python train.py --d_model=256 --moe_layers=[0, 1, 2, 3, 4, 5, 6, 7, 8, 9, 10, 11, 12] --router_score="softmax" --balance_loss=0.0076 --lr_router=0.00141 --n_kv_head=4 --norm_eps=1e-05 --rope_fraction=0.25 --attn_scale=0.125 --tie_embeddings=false --extras=["capped logits"] --grad_clip=1.0 --warmup_steps=200 --schedule="wsd" --decay_fraction=0.715
Below are experts of layer 9 (counted from 0) of a mixture-of-experts language model. Rows are named router (the router's row for the expert) and show model dimensions 0-255. Each number is 500 + 40 x the weight over its row's rms, rounded and kept within 0 to 999. Numbers have three digits each.
Before each expert's rows: "mostly gets" lists some tokens that are sent to it at least half of the time. This comes from a sample of Wikipedia text that the model never trained on.

# expert 41
mostly gets: " re", " def", " exp", " off", " am", " ex"
router:595503503505512456524458480470572538525455507474529500501511530582454451409479543524517485553463485416408447490519502564530481520502513492452461462522499496508517539545515505575472537485514537535472564431490504462493527484492450528451521545456439572591461490559525588491534465524452460511507447542442435510480486484543441491523533447501461510516500523498464511564481464483519443534495386488508545501444498441521500510468473501528523435581430492574511519486570556523486543426528508496484547455472472520469509434471499456534541516476436480465504442535579503554441517487563517515555549437464509440509578511446497529513533502589507534471483477532454444470495534522542455480516543556477477467576530502477450540534546547502514488544472491572476563500464566551502466507573474

# expert 20
mostly gets: " in", " during", " of", " on", " between", " for"
router:475561513479526519492522516523440499515540455515482527470536548547564533511491475483513481513560505515475468496561526480548503460470537588517447521466486507445454427480549497498520469553489471561527479517511549496457522518508510492476462493501426498416448459470538568527531476453537478519521474472562476517540502531454512529456494499494530476462542538546548465540475456524547529489538426493444529535569483524504496519446469426555523475572479497420475514557540486502548442542467422520476501599513440521468526447590457507544508552409554530475455554457556450422474514453449458447501471524525572502558465535514594541417548480460570509569550464537497580499464453501525484437491440551465501453498419566491514542493547517534546550499473505551506537470582489555526470523473467

# expert 37
mostly gets: "idae", "pson", "bert", " scient", "ropoda", "mann"
router:463540457552464502506440483451494431541497563453481534464503453461463474547543525485457501469514441499471542511499480482508563513548461526472561470522526458465521533490449498440529497471437566517490468515466556457546548440408527530502525497544504443594586521510577530419555516459470501499491526489536527506543470519463429458510547546569429496480506424482552417452512560580479484416451507499513427539496486476478501487525499519494501419418507486534489495512504463511538444542490564481527430565437551491537515450479464460438489532469466460494547489509534466482526484624452535529505553481564472491493560442511525561527469509522453549491459546550544521558496487540476562451556527482454377437493495478518475519510461505500503473498543478525470461454492449517550535529488504

# expert 8
mostly gets: "í", " Nor", " Mu", " Hu", " Lu", " Ma"
router:501470504422573496534480511438542453490553526439474521463472424558527510547529491529470531437544494492472552540522509527487503494534564396511454528452482491482449575520449508466505524492515489477483483503488458500544473521414493491478471517456465499504509497499533501448559532498448451486521492474519519442471458511555542450465504503524587383479472449556551596473527514421467514514437600543522491538511523560524469571507486562445486544437582493519545522518427482449502504486595468479486469558497492528466526481485520456553490564439466434482497468541457504454501457500513537512509503503496423522469532464551485539546459519479474494440460521457538520512507485466504600465522500515529552482492517430478623499461487509548443437553504428458441535460477502462550536467481429

# expert 49
mostly gets: "==", "===", " |\n\n", "====", " |", "″E"
router:532575513480503548495433573541530498466575490500472433536507510510455481519496554499560481511490549493455521449499543502503515442515532558525532420482425474420509560560493478574456501567517466452546521526467468546442505465502600453503569489521504532449495451480457486523536489463481533496486570448554524459518560528511576582413473395466579553461469487469526466546460546543493533484503477525475470427531474519515488546538468547553518478547569534536539523530474442502528483546465468482427487467486527520457534462447447530542503528499518479478523458454568535470455449464505535546513508523505477553524486516525505502566461473435530555531531481500461499445529574533472558529481436469538548505456476465477461427509511474522456446488561567447533482550564513549594495531526482

# expert 46
mostly gets: "CC", "ū", "mm"
router:519453432510573524583500503482548543501479590539493510464495506429468432552468457493473500467493421489561494519512514546520542532518510496401497523484522490468546432515401550366540530506549539523515469502415473475505574438555538500532496500528486517521537464551510470494506487501450486552462485446506580468504413546479486441566484555497501498455432484508493517453526543562419488473478505494521496465453497526506455506548516539453500467423494529491469514493474522481487542503513523541488493536516564502511475484541542499523477496415517548480527455536513530425495612552540534533506551534525540494533455464444450429517488511551465444481468512494556519568491508533516459503482563462475508557485582468487497426458500525536458507460512523520585436485610497427547516452500516

# expert 62
mostly gets: " New", " Mc", "com", " Com", " Har", " Jim"
router:443489498552516503515549501536473455538546594521449466443502491487475469544511431507435553475485491480433508542493517475530524460517531505518485545500465499567515485503444513425503598458545484483551538475458522441525541552485479468521537472462485500470496434465429449515538609481487435440515434537482489405478471552512450495521509487553455531525535521497475530431534519529488434458394524592496502528446521536516486518518510467518484568412477434475475517496485564508448481515535532423472493499477464535472447507539578472497420537443529518533534492477506505501512527545495514500438545504551464469468467534452485479533486492534459440516479541481534460497564557525570433454542511536495522565600617463457489495446512521574488504450517474454518469547455467412486494528502526

# expert 50
mostly gets: "′", ":", " +", " ±", "°", "#"
router:493506549522489457468498484564480549500519493517517519455582574506442514532520511503510457558465593537488510544476517456452478529471476513533429442464485481479532440524567471545524515556439516520511509556506428510510429495565493571475546538479540509460442524491546526488436498482524515424423490473517479461473530540522486505473498470425583543545561518523507474496502487507520551478583535522521491453569529577469572508501470483464497500503523544536620517415419556489448528501467534548494460423555488483524563424552460529458535434533489488499515478512546518529534436482424539511476485545539436508461481569512557533497507461486502523463579518499450460496542482566527523453468503582520583472450494457534473513495546566457534485570532572477524520553464514564486487543482524

# expert 24
mostly gets: "ö", " GER", " Vi", " SC", " +", " CO"
router:485495541517538511488426450463476523462458463483493468543517459514505531506485506526477442412495468453491516579505458564537466572552571462466486541519523506568563514593473465535588564482462452551493463516434532532516472457557540496490530579457501510437493555540443419444490517474497461455544518537458524472458491468474500488452526470444522490526528515456529523472494529487486463473467518497531444484473504520525570548473536468472479534420589589514472530447489506449481451530548425490479500472538475469534485486522522583539450438529470471495484447480490503513428484576571534502551496563469466437550463461511426493518489437482471542482452557526479459468551509520563495526541562472542502450427529423446410408464516496520497527527520480557448510492458487476467580507493500

# expert 28
mostly gets: " could", " would", " they", " because", " When", " what"
router:540504506483509526540464587519558597489463493447560474473547511508480574476576460447487511495499553527462419513524446434585471483474540513452461480536472585451525493476561460449500514472483504479491452479461477463506532493474545480464508534490476480452480464464524513503491443450528563504483503477528459518560555589456519582533462435560479504445543493549471476491506556525557466563548449504511554471460509481533493484539499461472482480495444478454433450529556517465534471498476481491475496447453468504503552558466491542505496594469479486547455551532537540519422472391475537481486537520462453521562490552517451397535574525523554565473425477496500523513547450508477510453490554545433500494544465504529509447513547416496545485480446596536495517440518513466529476511458564

# expert 48
mostly gets: " \"", " s", " f", " dis", " un", " con"
router:536502539439510464525514511492534551545414455497513529517574429526499510453487526497539448501507469474466480490459585503521526547504471468533506541506466510454463468544530467480527437533492488533504535492513432476540525494478458467482541528466549511549533428523488492529457463420498446473544411554465480487514506547453460457498544457447569475499429489546506553557496462445515457524467480396522505490436482484488435495547456502500511555554505488550509477431550504564573549564493565456482583416477505478539553564412550504493448527596486523481434479470472559600483522464520472516486546500422547544568506539433552501458531465488473520511534476466493498457518531461536422457473537568431525528583487496486466515473542496472475452558426487524500463507444475528466474530507516

# expert 25
mostly gets: " tr", " b", " l", " sp", " Ref", " f"
router:484472526523449466450529491503461508517435425556492523565559440525467548451534511464472434543476441537494540510463478492505529518498502493535535541491507522510454473513529534502479448509482431571482506489505428512460451528449451502594527499555558491532514530558366507462472490480481440405553467524467501502516526456496524485499573550424534469591518543480494531444547433429556492484492493525482491479511425491470505528449537482515484603469536564536543556506546475529456572479509544494461524455572494488451512551481538461429455466554505518482534457415402501494558507502502523507523482488492462441554480404583512544524458517504449532472523515508488507468497483469573447504538516456436455577510537487489512560457504467485514477559473482540453566517458497481427518476498468

# expert 13
mostly gets: " Nominated", " &", " GBR", ".\"", "',", " ;"
router:543526461426484574522567473452488548494597572483540570455528547513468475527509493533527529496470527393544520467543573477493531538528562491516556470497475418480506551568531460548513550567553524489600429543459468544557523472503544476454504517480485524456481473444481470538517526522522475564455502465514507478448565504421539516449503458520483547452511459465570455531535526510383508456558489564560466471448463512489459509543492448455471510458571469505480460543489529520523516566533472539609528473509517532541559517531527565528526565478499499434508511555557548511482441468485454514500544537533499467502543528485554477552481470506581556515478489509555454458524490560513527484501432516509503474459533463473477469499567560491453453562516534503540518495488475557523483555523534

# expert 61
mostly gets: " based", " announced", " born", " moved", " released", " killed"
router:498483451492487497489488436525438495501455532516552578552473470468531442585453534477517564501491522542513546456542505530409482501482475455461538470553532507557491554423469503478556459472492541479523500476470503474532502509569446541470581504470519508509423589449510470556476506595534545569426509527595446521462456519459491527533509508502516497445515466505477495515502467576494570494475489521503524522465539507480547419524471455473494426513417446504518521464529502465568426536392515519527465547462538544482458496535520457567573465474450511480461457515487426434463516469476505503485510468560516535464449606479460495513465541548483502527442514584534482560464530469533550542475448467489467445467480500432385465516470510501466495495533468485485513438509534535521450528516515

# expert 16
mostly gets: " a", " an", " would", " and", " to", " could"
router:562547503474468475501412530535465511444555480532513534489559512519543520435520463492493485454520551515494469499537498483557478437519538581436530485500520530498446475509514523474483507567510536504530497522538540528469538486468516500471471511543516478468504495492547565511576432486546601505462533471509474510583562614486487525470524475613524464431569501552564517537474506505564586499503476531530542503499586541491460510416462491510521505481457477515483559436499474488540496564454511520513564526463558502517440538549474579530509563476475501537429545564498501534393421452524469543476485528514574577508489480468470442433515534450536469537486474541455585483464471478516445450507474531402511477474471541539534497559491435559520505518465537524529483531521512495517472566458521

# expert 27
mostly gets: " pro", " many", " some", " part", " several", " small"
router:460531473507544486458492471436524519521471510505507546489523475536441472532491525484496450475509607445479460475554398584510500583465504528521414571458467573571484454414492567412524518418518519500447506478522556476512462521516545509498468553442439535486495491463535462540516566554542539482509473545485494510482531490491509467529547501544476517485495462444441529486444501501459522416482578497433515525436509493480526525516474559505529513569486452459409462540571497433519481461478478413491526496504498528478487538513538489453468500496530533497530534553466443528556440530426505475494534443488507476494520567443473461530524523427464498544453499523478473564450387511488499512536469480525552470499483552520490547525453461501492541435469552473547546544512552500512532387562531

# expert 47
mostly gets: " d", " M", " cl", " l", " fl", " D"
router:527500506494449466504506520448476519510453505474504457559575505512535510546545513463501507500506455467510566462431486475474543497480481543481517519516522553534482504504525504452544472492457440527438536515526495500481581564463434489511482514517544545537467561558469490457536531487450468510547482539448453527592465577430489455459501531430521517489530551453504589498508456499483423472473498504426569517479492469446513466466513549547518567469498471537532462545539493514471563468534503419455533438602472503442508571441533486455500571525536462570534462458388490552485529514556525462465463459514510491532427474530562510529486545522491526485442485448522445453582461473556453463503579456575528548559493450487486519488528458519515577527477474497481464530443528508412486486540403

# expert 55
mostly gets: "ki", " Russian", " Arab", "ali", "ko", "š"
router:490532541482531512537503538524533447487522512444499464430500492552443462481443480561435504458530469478493522556540460469505501558484569499500468548534563448530550563505465517465505501401510493539515552444508506579483503431518518581507626462475447465490504483549487438489480568413473499482569500504463551445486439454523472482549492511516478436509455465446543513504562549451465488504469558533497512471416424447495533451460538524493454485414548529481484478507459544471533455524519507463448446575444469515478491514551472547511534436487472424530445448496525486453486526551547447531519520525509489474446483443470445431538536438527481492470533534560468450534492448494523565447580500498449501535451482481445538468463501497492477515505558502464551448462509530457583581505533507

# expert 40
mostly gets: "″W", " Car", " Col", " Win", "|---|---|---|---|---|---|\n", " Bre"
router:495449475508587545554506459495465511485474466486462469510516529471515493520472431477481482534436447461463571528421541553462414465464494578531475554455434510527471539456457509548494441528530467436487434485458579467525532599481477470488461532487500549481496483494512447463448540507501455504505450476490468459447540474513524438511533499546480597499426461539385459496548574432515425512489526536576520494499477547534455543491602520468496563513493479479459478501443479523467489453506467484420508528500546454505512509469526568493492511611493457490513460457469515519546494535487547534498428418505449469479506460515474519478452546519476425471536553414489468493491483403509483499467490446512464547550555491500498605461512455537463529489496514466534519525450535461528528476540503

# expert 53
mostly gets: "ations", "ions", "ation", " life", "ities", "ments"
router:423502483469522471471474483482500496497424560567490526530440529514532443480531517461543470537465520534510539496548411467440465480572448461506534422504494549459505515460502473515463493442500552490442489493461546453503545429518522438488530462496496453553535572472466533582509490644484645485432564544523456486493464437519540511509469495513412487499458443468445473475483516531488598515585494485417476500525509513525535510458505523464506475563425476474480534493507466488493499498483447493504515507503495469563477467587465491519523481450495504522490572567533478515518518530497480411497529513511536488438496549469539524494519495564471454502520444537461534507446481478472576611527387473497460501495484561529432507568447508516505518481462524497514496485559514570531485509492517

# expert 17
mostly gets: "rit", " oper", " crit", " Ol", " cap", "erv"
router:499481500437445529475506535451445506528500507455463493468500511578496525525534523537471465493539474445429510492418474475454523490438454477539466579550500493516524492518450523482481572530530487451416485441472497477510524465556526453496455567550454546523448512540433542524514436471470458523490570555527502437454517483582553424539506578513431460494474523476523497475505469460462408533529539418539471557541488513534510508529422527489481467462530434464488515510437484488516490556509590480495610547407514481447508504484558456453614533479473489547524449449442580510528557513558511524477417496488494492440476466539458559512455490518437457447443491476535555507521504411461507491507531531526475519520521437479514536439468547468461454494502504543503482501489537492497523530553526

# expert 58
mostly gets: "″N", " Votes", " Candidate", " Conservative", " Turnout", " Republican"
router:478451515586521510485557446507478496472511536502470441462430463465484509516497502529535514514487593512517485513512508503431449521487530446466455558569542515518462519468507536574509465473512528553543451425468509483514552467487584486427488467457490558505476508518527485475514472463538543510496499472446509493452445574432509543538480490512537565441550506501519468541491437489550566444508505485574496488524576441518514582517517555492563444560573444487437489565528508474466489497460478561560423530482484513500535417402516477548547547550522519440504518492510563515579462505494509521428518585507405531491486475425448450497471480468530500548479521537483521487572465563516526446482524503497435490393484494545527500565564522516609463483518496504500482557472468501482518494495540